From a checkpoint of a small mixture-of-experts model trained on Wikipedia.
Training: a variant of SOAP for the experts, 407M tokens.
Below are experts of layer 2 (counted from 0) of a mixture-of-experts language model. Rows are named router (the router's row for the expert), up (a neuron's input weights, with its number) and show model dimensions 0-223. Each number is 500 + 25 x the weight over its row's rms, rounded and kept within 0 to 999. Numbers have three digits each.
After each expert's rows: a language model's description of what the expert responds to. This comes from a sample of Wikipedia text that the model never trained on.

# expert 12
router:517503482479480537510509464457506485521513479541507471464483501495501472508509531462499448459495489461493490524516472542480484492523542469437492539522546490500516509448476478497473455465502497500484554543545472525528539473457502479519485487511509537520493507464512500501533518499489491499474518502473510477483489507508552486480523474523480489499455539483540469462503484451498512522464460539476475492494522488525532477434486505504507460489502508485535522518506533510528546487461537555529484513497523512506509513494483538498533458520524506498529488512525474486531516478478500482476535495488495531546497487524490491519508532545505480507505538488510532468522520514508501504487
up4:492493496521499491533467496477507505494534513544498533491493506513508523519482511466511473478503499512506494499557495514512507508485454540517504484492499459462509487505517487559463493499483537535494510525566531540524531471472468471498514470510466508530522502484513518502476525505473505531473499553510480514525499487535510498522466493500479544508506486503530565471497455464463483547473414507474450493502499470538487500503560470525473520497472462496498511492488487484505487484494506478525567488518500532528489509485496510507497479445510548459488488500494515510510489499558473500531493493473451521516491522501510525472536499486473484483466517511483485500434532506480471496479
up5:529544477488468521504503495517523495526495494472473503460521577501536479519477501545530523559546478485484506478471480520519511518473492495530503520542512472504526519506497472503470480505484495507475511497498496462523484509498483565492490470514540517497498483485465522488503549510534481467470503568547479515478563477501504484514499511464462468499509518499524528502447522476505469530510460479513484493484516479491506486470468524455526506521493497470509534528498489513536504486479431528487476526533555469491493514515539475509436517547512539500511487456466486516515496502473476517506501478478516498515496464482454496487466473509499459493503484492538504495507523514499483474514
up6:462524511489488504483469563482537512501436513525464485531504512467516483532452515472516530487496479494468501525512524486431544457487516483457511470526525507477463495489547522526516495514469509520486509465516513515491474520519452485485508468468483494520473469476482453533508470528502505446492480557515522480525510541508521517483501536540475492468492502482491458513484508493499441527519512508526531514495490498474497531491474470503484533515521456468442494527521519538498495514472512545501465478523515548520496508520494506514501499491515503497495523505510455513513495499463530471521532476507522481510521498480517547487481477548509513492491503490542521484513505507459521463551
up7:540543529490530522482487469494479488525497530495509488485554478487495516494509506540511514523534460473497494466511448508479509488487525470472471536518488448486460483465484527508550539496505474483521495491513535480498536494471487526520497510520490506534541571530513523468487478480492485498452499543475497523497485513477450512517517475525506464490473494493492489494549500466506527464484519508490520527491484498470472493454502479456499512469520479526511511510464487524537489514485481546490545500475468478509520499452478521514525443525460504493496519484496542514473511499501512541489463525534537446522513513515444512498543513452523487476494485486541556513497507502493492497521
up8:454531479501489460508525503557468521532518507509501461507497480518520471454505572483514491513493513513515538523527505496506510508520503488455497537513482533511494517463489444463497504507466526518519512446463512458493459531466495491478455487459512488493487526495534501521563479530504474485509484515524482516433451451503502519526488494502504463489494500493457492476442506487496523484468494508484501499465504486526504526445511507464514499481517491509484538475486528505519529513517498491539513519520535503492559513505528519521520498494483449569512507527512511492498488464510519482523503505511483483506503503514515484481425507486539491525536516541475510516542516506481481490469
up9:508503509466480499516472498511547497491492489496501490465480491491528494494517513503532552562520532474513493550497522497468504494542492520559489502440466441499509541466473501472487502497509532495442487478496513500502526531503555456488463517492505466511466537478459502518509487478490488544496493544514516465531509508517511493477491508474507454502494496504550529515509514485447539494444499491482432478534462561482475505506505456480519480527492485522493524558486509507498530492475486505509514487502494495536510500531524455486485508521468508478510558462510495474507512509509485519517480469474509558517506475487476533494475504486504510483500467516512547505501502508449498508528
up10:514525491481487464514483505475447513493454523541492453491488498451505515472471472519513477462579507512506523504512510543519490517503522508485492471505492518514492481493518493505522489520488480526516470522523498477533507489486512535507520548484484511443543507529449509472455484489462533493480524479517488508541509511490478502450513506535484541490514524491518505534491500554495475523531487512471470528507487470507499512501518499479507465468535493498502498530454540492506472447503546524542481486497471511498463498485511485518543510421513483485477493531524526500529473483474513507491527516527487510457475478517483475553491490535521480513494498564457532517520460480462500504509
up11:525501501487509521458478510486492500547500495500442495509489502505500527524508509482466489499463515539510539544462524482530462485516517463516478481521488481513530532484481450491485516544492468480521540485494475512488528540512500490488520537441477523431497494448481512501472463488515461463510510504515505464538512538510499553495513498506514450504516508539500497452553521517497513486483520496488466483488490482502526524538467511489505489552506514540502517482518502493482472488521500543497530480512453485473477458505487527485544529541497489490519498485545515485512484528457503499512529510492525523517536489497464531487535468469456496431500519488495480510474492548525458489512
up12:479469499517459512496515504508529470519469516550524509510540505491517519499530525483465502520448492523506506482514547483525531467481478529524546510502450531493511480471520516480534528496539502507450476528497462533538513438478498500479489507511503488450492528482514469486512452470510499482527505481508529494483479478492532475556463501498499482507503478472488482550531525507476515473518492513458497505487510527530546497451488482501478507492502480525493511541519531507483527503513548448480509542503478526499521477472528451522529466448520501465521489453523491534512495498520498468499525455489495489552527462516463478500518509549491495503520486459514508502488524445488478506492
It responds to: Auxiliaries and name endings. Auxiliaries had, has, have, be, also, as well, plus final pieces of proper names like Kyustend-il, Wernic-ke, Rossen-dale.

# expert 8
router:494547532483491489502519497530486484471514498537495512514520491506475504478474483499504529477465456509498504474498499477468547478496475498453567524525499515517501471478536501478491480501485525522510480447474446529468481522562533466503486516494466477503503448515503456511480503496496531485501491496503524514503485513516509518504506520493526479544503474524505518504487474485496517544514545508490519504488483450505519554512483553514484500531483506540480444528501469482464522514514472483466470497475506494478521486464500489455507492500533525481475526478538492529511471504476520498526511531510527549452511497482526481539515466527453457574482542532477525523472512532529518484479
up0:527497490449486470501482496512508556532480512500457506514498462549531523500498534489511503507521486521506514517482497463498500468523461469486482482489535487502512544516517536514510490529521506511513464501498464531495540535490498550544516504508478471464538473488497472531505520458504500509457481496535505535507492516512498548479530496492445499494481482480523461542511551486478506535504507464500503476464498481498526489500487458525494455524518495510456468559461472534497486469512480507479495474530551512470528510502498473495485478501508456472483546490469479521522489505481481519483527469462522542464457520509524544457525505495494502486509536509512480489549479465452538515515
up1:539536462429513489534493484529471501474500500510494517473490522488504495534458491515507510490488467491453515510505516500469524490476499495473461513543520478499511518472513517517500488510491505484436491498508495502513456531518508496490477461485491487516522497483555455532498499489521528477504470467521429504499475476503500487506464495554520519475481468544522554493519502494484487510494515523515483546496523461487490528504519512537537488467494472494485502549500517494528551465476468505498489469533452510486506491534523542513477491493502507435503519491500464479517525522485505522572518468453533457479525491442510509488482505521507534517503484544537504537495511491509501548502
up2:542506482509540503542507476476502470493489499539491498515516525539517498497501446537522521481479502497510497491477494470514460535524525455513482484469532491486456502482559469497501524478470508501502491476491528527469490506528494479558476522490525485536477504540523537486473503539493509510553531516510458488474442507525526494499506479466469479484476511503518507489500485487494517501486533513486494507473512521482523511498453473463477496550512495541482524514506499517488480465515529504486504492508511528507517484519445470531508483478480522469487514453531506487437516566469494541517512546492504476504495457541479500474545484492433515509485504569498498472504465477545496505473
up3:479515517493552510528526486513460476519472497558502510515501498489467482498446497534527471557465516511513486487524527547541499483522482472498524495510491513501504512453485493517526495482487533492487480472483504518473494508514475464558500555509505498520526524483505499506507509482475493489478556510431483517484501450449519478514495517512488430475513484493480519474511486482503463521508508510499452534465508506481507514539490509521521493548458467520480517516488469516494503482492490469495492488551474507508515524530483502472467519480469484529494523481459463494504497489524498442505535510501527536491540549460514478447533483519527486492461518552491521516482543493538486521489
up4:443511503501505453517489494464520518465462517475482497513484500475498505518542516529488491481520482490472499471503480499508501480482538502518516500504539531514482533524514477560512522535475515505455533499483472434499497463563493514507483468502478511515481443550498522460510471483499495511531517496503488474488476514462489513506498491485520477501467480515486492568509529537534546484498526438489496507486488533505486491501494487516495525498509530457473478492544489562483510538521489455480486514495525499479473538517495507476462533516482521538499494496526482472510568485536478482495507528511502456547463473496489524511451529546508497509488523507523488483480499492486456549509
up5:504482536448477499540509508521479469496466459533513481507519514514477521505536526498513477500506508507510490486500511528503474496479485522477538461527516487455515505471486476494494491501488533486476507447493501500537478497557535479547494487483493460520515525464464484527481465494503506540523488510532498490494493570467503510523488484541465516509531541527486497504531463495505540497446504476494496475503480554538498513505477479483518519507489494478544504526515490470505493485452472517451489491428496479449494530499524524531517531473569493506524466466460480484507500477501497451559549510505496476494538543546534528490510503504502487516484505491491501486481494524474512513465
up6:535532517487483502494510516491489495480514504491521483526552513485525485495486518531513502549561488524502486523491443484529496542483478481540512486517465518484530522518509484483509524538504461504499508495488500473511543462516484515446485492506510475491502470515522522487457506519547467514426539488480483470533516527482518539531495495524512487479545463513513470486537498515446510475524493458457571518531526502484485479462546497511462440527512497490501463486471483479511524490509518440509479473495466512499465525520469496504514512539483504484509454490502499498495521475507505485507462482493473552485487536501484561481486500474457486496539510506482519524504491473524493528502
up7:488500481501549506492466492531517501471500499562433499461499495460511466490562503502500508517485512479476521517503542467468500453516489523496508490480503499530512492486509482507515505486486519477479502463479517502467528522539473526499502503526514491508494509484499483530521534468473522539499547499473464489490492494492467476541485494488472465480493475472481544529489451470511509475473532494547493551541525466539495488532495503555504476502471524536497497511486485557495522412499518502510511517489479514509451497533480562555484569519471490527523501476514504530511493514508481522493533505546485472529491492480497506493477500467482510493498493521487447483513482457498500514495
up8:527524494478482512459519489509487527456496489539541568517470475535499508476452487505491525496514461471520507490504528503495502510523513516529501505473481494515520490507516516548532452532533474483522479500504480481496485496486503509461538534518462534542500541473436481515479510486482474525472537524509470504461466502510520483565453516505530476530468467500517489514516504568477474536459515527484484482507484510463498486548511506525494475482527523498535527502496496470501471520491458502536513561472499517472497502491457507481473501515482523509502498471466467504516493509496496499507494516509494468447515462523504542436471482474522449501474507495540504508514514509521484524522
It responds to: Name-internal pieces. Middle and final pieces of personal and place names, often in tables, such as Ha-en-er, Hijuela-s, Fa-y, plus quotes and his.

# expert 4
router:553472455481526528436522515509492533499504463537469504526492520491504530524510459502475475458505486451461502484519535474496503530500507521490486502513488495485488478498528540500498575507494470493474478474458538470523459527506501487500496475506510493522485507505471539513558518468490516489524505503519505491495510481496515492473529525516489500487491506522485510534463536539505440518450551473540483511532488472468501459527545465515460458489515474501524471474530533470520489507511480533536513498497528509515479516464476498520485486463494468470480537486514534476510459483496494504516497505486485471476520497496485509483516498469484531478538481521527501523575505503497481547454
up0:449490507524494516460527459457531539498491531468536476430498469557543488512509501522527507482460525492507481473523506473512489535458494505509507473489468487482519525528518492519510519496491490535467494498542466454460494548502495503516478512510533512491533539481487473518517498481482523535515542522464520481492530521519500485443496475519494507496487484492522534497491521471483518471465534509472517473504476459472482467487477501513479526504474480485488504550498542501499528512500496477471529529509517529537503507510517482531513483528482519535513549526498503464520510512512526506518500531492473488458468504465556520467481496454522513481477538444496482538495442518465492473515
up1:498467506463473534492480527484478512526498469482505498554548489508524479526479524507501520509505503504516532502516528489513512499478527485499503516514507511492520508458471489484493550483472507527505520475507521501494462480472510538519490495524513485499476507518521475476498490498486540510484488495522496490521499500503519468510444512505462574535508518509551500494479482524517556494530531500470459509545480441503471477490483487473526481504427502484523495484453500522521469510531515440521511496482472532457532597498477513523514440518556513533477482489482467496519517489529527503525478525435514497469475467496451493467534472495477504499512497499498473498515505502500524478493
up2:509505506472513523475518537528486496478534509542469487524544492518511501528541514541512567478511501478488479475550494480528493456482449502547515516481480549502482495490476549480483518438512496489465514523525505512513516523452492487523442536520504481530497509455466495543511510508517517529524483540480466490494475494540498500480525500488525493501513504462490525483478517476501504521555526463512497503507519484460488520495474500476551471493556474524501497464513489498480491524491459486519480505463484544463528500519497526520495480494436459480479495498501513503478483511539525454493484536478508453527520520506507488491492515502476491480488447475459494553528487522510483475491
up3:475497526465475470513547465483488478519514496536507524521497523533505487477483529472504448443515523554508511523564509459483491514519501501473507487480546486476512509492491493472496457562493467475540509537480529473519496566493515529474477535516502522485454521525491481451518475502500510500474508479539548497516511494522506540498466501498520507495500552490503471510501503517523555567529503518477492509473551485495527503474490479492498476506511480549480490483477465525507500496501504488540509498466537470493518466501503478479467482499471464534550487501491518470522487481485518447497441488499487463491503521483492500509511460500500508477489521532533442523470515515507492485495
up4:511484519511521513463512468513490504530525522459500491514500511475503526481497483469521502523532518464499484513518524507452433442455472509544460482515515480521499519507516491510498479524499480496486496474495500540508476487474497457482480460498541496516518501518540496523518493493486478519480496521516519503480512496504481484479509452494524502538511475478525529507509480525530479446501473509528493583458492506485487511524520538499511522463415478542488511489489500474515507490483455490509475509492503497533510517493494487466527516524479483552503506493531473544460484532474492529542463492506553486498517499502505480544486578535519501542488500503515493448469551489502510483459
up5:488493524505486529512534512543563497459516507479466477528465486456503480492478528492554481498509528452537505489493513510494527504487482534441463489492480500502505467496522549502505502549500495501538463473508487505549523543505454500517505489500457513458497501443497506504499506523495526453503479547509512515509498540551443488491534504510488474494498510519485476482522466541523540493485483515488520480468473491484508493509528506490455473542542486528488543511473508487518526511522507530494514493460461498494497500539492500505548522486512489425470494510475472478509450531491495488511502531508518500484460499496515475437465502481523523502543480479521501504503507518481491555485
up6:545503524489480473558520495529472517502477490498478545486519532481453497532500502499531447497515496530455492512475498464506541496500481511499488514514532505488523506507515508503514494530495503485482492481502449458472525486500480495520496498506501494500489484500514492494469549503518514514485460526456513490485460521489479499494505457548530487516484508537460517495477542453521514514496494500481520477502496558524496529539496528499513516539486486488502571476502456512533490512482497524485501440485516527489562499459520482485502546484449512514510509513557542497497475482541488492473501496526509496521474477510435505488477485445503488521484541519522449468449451529518465517510
up7:484508527461504466460511519525490535470484480500492456494548505509464504492488497563525492515468519518487421518495473552476515484499487503473510481519516495454497514491497488512507482517479506442530518473504529525532492481507506479485504458478519500505463536483499539519435546501459471512487491518494530492501512505527509504531479518482502523491495475521456530484468534527485499536512455503486432483544491518508505529559512500464488495494458507484468544557497473475525496474498483509501523517469493498519472509496485457508507500537536476493493479538523514495550510538467498499475537531502516473527474508484503539538491512502450532512488497484488547539516502507515478476484
up8:549472495547507522490554521516502516514496534525503483489471484553482473505458499485500487522452476516504538488539491477480503490499480514494511435474485479457533479476495484505504513530483489471516541506534545478475506545482491506490494519494539505519517417497492472522504429520509501471461501539509488492500490488476526496477498477528506484488480449505499496490479475476462489499509502537541515480477486526509515487515503523493535530539500480508490487498523496443526510515523492498481460496513492468507502553503467467500528469521541473526501541517542552485484471510518469546513530526494489508468531521484539503502487501496464501505526496468448507476514517526434514519519
It responds to: Dashes and table bars. Hyphens, en dashes, pipes and equals signs in lists, tables and headings, plus connectives like after, until, before.

# expert 16
router:483515511540511514520463495488487491508470467494492530491488516509502493552491504512498538472478513515508493495481525533480523527489547481528544496485516514498505492532507477474502514518540531523465499487516480503491499494488506488490503466460513467585507526464474484492474511517502467522512496504497479465515512488534519536499506520484512511482529520519521531475501454489505523514533463460519460546501459532475493476513523441499505523423461474509498481463465478449507479524516517491503502541537517534534560495495518508539458484530536527536512491524473504496455521473505518508467514505494436515470544524464503498479491485482526493505510503482511457446523531507477468481519
up0:557477511544491494511490506489468547483499515446471491479513515512517492534502509433530479532528499471471456492494496492525507538478448470482464466535480508498460546509461499499501430499503547510495496517480529508475495484524500513419480463543514509507496512497509519500491494486488513451556477500529500506489496570518513514517493505524499486463555508494510479540492447491492518488500493510480483490516505487454509497496501491487490528536478468515502480503474499523493493488531521503466513501515502512488519523512505537502526550471489494496457554515495495467521503512507512509527474523494493468487501478499521487546499458476547499486502506508442542505510518457556511479537
up1:500507517487463490500504467502520572502506551486491485528497489492500522518517495488536489519486473529525486500545536523492482498501506516501466482502519481502500512537419504517457560513540491493525530531504504528499467503510482511485536499477540503477482512466532528475488467497499507492515493504524487471526492513494558488491502529497477454504511503548495531539481470526522479499492506473474474530546481516515460452459441454484520487560490491419528493496478480493490505472508519469484512464464477517522483522502509492518507487513518503478497474522528493516509521510450519495503501506501518492475543502461484510456505528478443517466511488450535466509532494530485529481521
up2:518539483494486512510508485500509506487463478469502533485531537528472490517535528506459508513538514520501511437569506531506516503500493478483533466502479491504540482525477518492467487505542508531431500495501444479468503460468485497453492520518482549512484458442502528474472507533519493481467455494505523490539493482528535529467502490508498476494550494497524512508497450469462475513520513505466513529505505508478485488485497523505514514501483535471491505486526462499495549531495498481501484460472508509514557464543513529514503507451474506508505499535499499487506477521511495509526500535483478482532504502502447519504543482526490477506532544536471496516439527532479484507454
up3:492494480524449514466543481475553477514477496518515489520550511486528509496473509525514511535518524502480515426496514527534465509505530509519500477477471533494505490502495543499470516494500517501484511463474503488533494486485455527496500430501522488492525529477463501492493452473490517514509485492508531491480471498504521512480477481482527478504501500500498503471507530465496526542500490458508487528526460456503534518514544554530502492485470476514477511500486465494485479430511514521508496535536499497479558501495534489527496464454559556500487472522476481537490526522521512517468512497506457534498509475486500485508554480483510525478498512529506454469554531458472481507487
up4:489531480504494505547489497469486536520499514466491503485506450488501518467475494520492444542475520473491452517487495474503478502485476511453469481468464508477490498496477495501527507508538494509546479515481504524483520491481497537537493518490517550498484548507455533497510525521499491496522462518458495467489510496515486470512534495499481528514516511473530539504526487525452548502473510489495506479517495511507487469500534515476518476487476476508514466454490499478552516512513505475496500563481532529489504496483494543503471497523462521521517451529500459555512503489507530522494509493449524532528530477412500559484474501465460481515506547508464512487519506520494548541507
up5:460477518485540490519503528448561468530506482467517490462499495542532501511517488514480517531477528501463498530499504503497467481510479510531515504469478549504504521498504469513527480499551493454511511506522463451458523468536510467472542527521499558485544522479510490479470519528448496494539479518460491546496460478482500505479542466492475518515491502489508509511523445498464519455480492530545449515466502556519504526494500485477479552471495453479546510509495483491503450531518483504496491464516541533500513482471496518507478514486558486484506468510492497527494497492515468540504503511484491514511493507518498543489543498515476501527517466499506485478516500468495505482474
up6:487457508518494522489452499440533474477514499532463509471490524460472518501478485498507493478556536542496445479547499494482534493468455512435461487500507500525488450501500493546514493543485490513503500517486525484525477481482498498550486533483530476528495502483501459524517498444485540471496508497534507519498519492490493467508516509511508545495530556526544524503487510501521522486499530483483513482473507493485522492488502483507559514522518481506466557477493493513481457480514521479480510493529502524510539533495506506487459443490480491490478505499509494506469523487545511464522496499488469478507491506469541468539527531463506503486527514490566525516483528509446472522471
up7:513532506529486525554499515537539536519481517474507472492549489492532514486505515534533514477530518450479508501477492533487546465503509520456516505518482473509534438475469492499517488475487488524491446511524517528485501498499511556527500450488488483536482536467550502500538501467506500516514469501483485555521481465515493472524516494508466499501498516468472516519514455492492517482533508464486521515498487547514510479502476491471531524518515444475451491478515501451492488488553500506489511479481473477523484510491469455506505486476543474462483483477475510547489499507501499481542470535496517503520513485544465520500513481474531474507493463567482517477477492551491476505508
up8:499494526475478503520472471565484523500461471532534473550551507529531500519485513522484501491494476512496494521532492531506503486474497527527530520495528501474495494491518526486486494496520530511502516469498530494476500457506518501491507496500485511470425465462502515509475549512526495499493449482520495573530500509525472501498505476523487519470479496482507478549528513513491538457495469500537495500520499497529514514466535477440500507490483529486508479513506498505467473499532459507512483425533488515427480475537503546511493505483497521558503491485486462482456507465495449492482492452487531506491528468499537542490543486499502526506480519502482546515501516457505472499501
It responds to: Coordinates and inner fragments. Digits before degree/minute marks in coordinates, and short inner word pieces such as or-na-mentation, Or-ino-quia.

# expert 9
router:474481484550497487484524519525488494464478466492521516451485496533493531447513552477507554510510514509526537513561473544505505524512536505514449558498532461507489542500502489470463496496494461508531524482509506504494505502451481495482503497527483497518515443549466493474493468479506500489493495492512482521490505503482471484468504503436533512492438496477529518537499481519533437483493472460506507463487532495485494492474460506478495540531511498496514506516477535486467511495500519485501538531509442489530514557490488493503512484513543464520503485523515524506471504502476503518511489496482466504473532484550542502482471494480502504491451452518533484521489485488503503514538
up1:515504513504505496481518491544541458534512481476476510517539505466452487510515500505471480480492507485522494503507507497480496516520456511485544442495492453502480476497449524505497510513528512534494488510511493524488471497455495514489515466528551511544494501510491467521516483543489512532493468488490513509526443529474490477500512495486496451473487495487526496528531443467516528495517500488456554497526510493489488532479493478480490552493476483476498554526510498512521466494516528488457525510488443484513557508479484517539485453498515490517445462518514459524461510453470511492541498508496528546481494513518492510514488499502519486531494570528456506531504523496472536495549
up2:528509467550482502522486457495517479513492496478529486463521488554488531464477492478501534531474493485490494511505466487526486481507510508516486438497484518469488518483476520509549488517437473497490499503488486456462499524529481519474509536505487491511516547532519498476507524479482515478482498447498484523483473539538511517499524481530538468533494496514497564513462488493518513538464524542488470433490493513494499526540550510508494474504495518453518509487494465519516519494504496498448522489491487479485526533484482506539520522513465455521462489478490512529506497503514572508493477488502498531521497503490488508487511501471444482446490482567527491565511481516500530490509
up3:511483531503490510487531536505495493493500474484439509510471487475488516484487526515546474487547472550488533499502492535500513518513503494488486496493514498518481522557469503501539494549505528480483511478509538440545456502506475556490456494468487512516502556493503477469492515502526468527462459495485482484510520512523505501506464477480528513470506502438465481478491434508502507537507463460489538519514548474514472535464474481493504531578535485501472504507492502511477495525495534482484510519522480535486490538493505484506486511478537499509501505484485527476426448530523512483477499528495532529471539525527509471463494472473499513463516513506492487510528501495485528511498
up4:505485520519439461542485503509495448492456529490461456497504501517534464520481477503518509546541528506498500539491530509525475521525516518497506513445524510547483524479465504561498556505484522499500474488434485551560495531511458530552511537507493497468518488538537498490509549528530524512486496480497481526481486492490485506476481495468470527500485537477457482518472512508500520503540502496513492484493501478547475515460502498498500490535494484526496475481539515521477477515465489499477546505527498514492507493481508496492471502533504503454509501510451495524477471470482518516467489489495536479482459460473494528503526510477482497509482484500487485511477465497469474532568
up5:521516556553514477479496510432514537484515503476480477490506521493503426502451504498516521499506478453499509547474527517472504478516485478508463472518542536522488548527505507532501497532498488483518528482509526534484491496524528468487518480477469527495494480511497527493517482513527497524477473488519495530488490539462526543497502524493484455495514485477506470531431515507497534529545500490500457533499480493492460507482481466489474538513495541449526511524485510477475484474531519494489491492536465469543490450494515502484459517499473452485491514546473518535489501462508524515550501503507487489513483533509488517496534454504489457481476484506497517506531562482498479511519
up6:442493520442450478548430525509532515497482551504490465480517524503514475518438465539499538467495508486511529518472495487491498486536479504532513508484470479522528512521514520471493462502488481537534493541487485516477492496510506518540500514498479486571499470460505536501524545488483487475448487518473482502440515440486537506502500463501495510492471491526548475495489484511461489508504508503506540475477503518493509513528520513523505531502506521531478490475524530519512491463522496489502512531514531471502534506474514511518550500499505459511510457499475461525514502489475535499518513514486459490494524530485485452499493503473466496514487472557492492513459518498494499559525
up7:515504529499526523491481500511497487496513529442536495522516476512531520495508508525505520534488511463530504488452540501492513473514489493498469517507524510467530519472496493488542510525480448470514454450498506472533498517517474543449477522505481533490497507487524477516442465506539494476503494488527505509516521537495497515500484483515470471552473526484486522515532490491495512495512484499498542476480496509475529532459517528493508511512526471477511514484495482540471576497534505478468535442496533496522524456433542498515496522464521475498529489507462491515571499480502472517527490499515486520500463512517478502489500460459470459436514490504509462509449486526493521520514
up8:485483524462476497529497495508454509489515497510538509452482518492482546446506516514498485524531518504510541484521531468476454489464516523497502464453472536504481474507486529505500479479497512530497540487508515502453508526484512501488521492485469477476461516511502465502508531523510458535533526502474541517537547536519493522491498486505494544507504478530485471522531496491514480484519498513479480479528520522523470507467447466483496539520531504508526528506458471451464471510508495476510513466497487502517513476549504515491520507506543515480574474527556486470488505484489457493487478494551492496467471482490461515511500499521471479535552476540484472475453550518536485508483
up9:491495496514527480446509492526473533500510475513490478489487502534491540496516487534491518491507513541514527530523490531462495491494530532502510523513489543509490494484513497449496507484522512510479516511529527520510477490463477499446506493478467561451541462526512489485450486530488524488499511492485525528492515486521513541482511526523488498496530501512544502503509484480493496492493520466486516454460495519488498503524491503482471466509475514507495530515491492509478532454509496527451489483514515518471477514502467489514514449533459493487475490529437507500527511531524596515520513495465451488498467481517474582469480500529485511457499489544518453445511504536493487528455
It responds to: Digits and modifier words. Middle digits of numbers in tables and statistics, and words like more, other, former, New, North; also mid-name pieces like dol.

# expert 17
router:502515478518528520531488490494483478484451498504488491466480493518476515446504498523502480486507553507476469486498518478438501451504551514494472483499491476512484509490476519488481479505517505471522531493502508467483519546534488522495455515513434523463507492498490503465453509466486512517531515511499513514513513466505493463485549500499556481502458519512510499511534530523496494536527486489474468513510507497490549512509536494488516507523550486530494580495467481478494518538458502465470447535508466487451534517514485436470538505465474467521493542468520512484480486511488526518510491523495464428538448507502524507475504499505517523488477476508481523514510493476513503493498
up1:544481517482515495495553499530501534438508531511444467483494492471470510519482547537553493521517486516545465481510509464444490496500532501515547497503516521498500495505483474542498506425502518463508446470515508455515517536484532534514484523520530508493457491511506543476519454492469495497520463467496490530487501504521488523466461510532463509522502500498559473509485510489528524530509495471526501466508503497482484539542529495468505482511490473502475519497506483500505464532520490472495492497503542487496453478523493456500523515526478495500455523494488532457500509509484515520553474426520502480512483493526484506467488488515501486553501513511482502497521522511528467492478
up2:527460521511524499516542490502507497486511516473517466497463523482503515461508510487463492499502483523513508550515537515501510480463484504492518492512526473539491499500509530521532503529499448531525485534514501505495502504533442512452465481535523516487476449546475516462549545498486499479502491466479546523539507506502500512502487445504474475482531526482465478503496468469471486544451511518464543473488483512525480467485496513502486508495498483487504501507528503566507528532498430516516468507522482484485452506503507517524507493488453512517498477497550480514520488537458481526490517511517519542510441500480505519477449510524504549499458522503507470547518510493474467462495
up3:491493499492536487513526485473436523479503517530498515466512527485448515505527484496513503520492486520463522495518519461485493482491485491515488459489475520499483495455491520513486452518524494516511526511483486499516506491506512528494488511529481476526510498472475510520508483522529462470529482502530527492530499447502495544519499536528547462502521480479457513525495502442477475474509491519541450488457527512531495509465509522481551523494529494554487501525495539508526473478469505488447496490559520517504470492514542517547501497489468502532443490484527469529488440508487507549459495530518487456512496473504467535493492483497570493489509512514491514489462471530507560482496
up4:509547568506519499484489527520499502496441465502506522513448502470513474522545458456511485472479485456506511514499494532522499487493485478490513446490510516444540474492517468512491505506497453513498504544497496512516518508489491474488480498489522473507462494454502491527499527519518473458512480520503492521521517502526494512494509461538480509492528483524471469478541473514505462516496489545513515475436502492524509491543488514511536486523539534494523437527514501499516523460484481479529520455509508476577477436539484530490543468498507526476529499514492475520490487484462509461496509504529535509470553528510458510513491517514486514511514492476504482467523523469509528499523
up5:533495511504511492446502456511488505521524509471509495490509493489501514485501509488500479526517488491465506505476491511513447495522527529550531492486475529449498455487548485482491463521544533479495504498475508516500496479502534521535482522544525508501504502489530518482522460472459526491544516507462473479509511496479468517501526521462524440484493502532485505491517482502484497506550500506469471496484508478536523470474498506491510521557454485469532511508516511474515513553495478522505571504468526486487485533474498468460463509464516545500566492477511454488486578509511459516495510505512511500468483498525494485458520485492477485501521473527444538492476552501490491542496
up6:538477466432526451500508518517496529478551477457522510489466499501504492500444473526511486493500491499526491533491531484487513514472523476508539515461486530513496485526481528503496560510543556524558487490484510520529493517466510488494491464472533460540507476540514540467495485496538485496527466486500527473536502475500519509480499469504488520534513460516512486513528528443455536496492506497475493520484515499529483512488481477521488541501510474518452517520490533475500447453578506498478525511507501502530507481517523522483465484512530514474503505480502478502506479483496480495492531488519530496548492470538521517498487497476485498502498483450491467470496493470458549509458
up7:501486487489518483534509489554483507497542536508528539462510532477507485530489490477531494587492480497475529504502494480521528481482506543515530452504504530491509518504493506501522457473541544501441502500479484494497491492513528494479478493476474516526508506487439502537494471511489506507476503500543469491497555450489508527457509505512481492513469516475473532539469498457504483501495491511511485522483537463481495507527486458526490475501480468510533482467508526510493487496477508463505555525519479527477542491498487544536475503512454555513465487482496470523473527528495490516482520513488501438476522511483538463540494515471508501510543486513467423496518482506518480504518
up8:503503466474488529472482537499493480507462511463526517531452485522517487526515522520493502524518495492503465491508518503481412494526537486525521492491500484474523497498516503513513505467464509520515467509487547506526511487521478549548513540529479497526521524509543473486491523482500490482516510448456462524492504508459487493516486498501532498444506471505478510505500476487532537508488500507484501463533501542481474494441486479493506547476519490540550513524532506472471573512514532518470479512518525527493481447500487515487530486453513492517477481515494519470513496504476507484504472492479520470541530501465475476516506493485472555509557497470496521541479440492472518465499
up9:488525531526524491523497524502513463430475483496493541504476513458483496518491459508468483485472498477489534499521479515488484488498501507493504441519485517483468487496453466522494532556490480463473512468530513506529501553479480526488527501456499461515548488482467481529506484519540512488496473495516495497478511505500497513507524514472510508486462500536517467511466532500495532516474479514516500521503476492468520473494487479498567519502540520489481513529509522463522518506464508438497494515486529524502505525525469546461528514525487514493485495507511537521505515574525491527543503515507493535491498554486499454476449518508507549530472450489439488492509484482548478480476
It responds to: Digits in numbers. Single digit tokens of years, seasons, scores and table values, like 2020–21, 1981, under-17.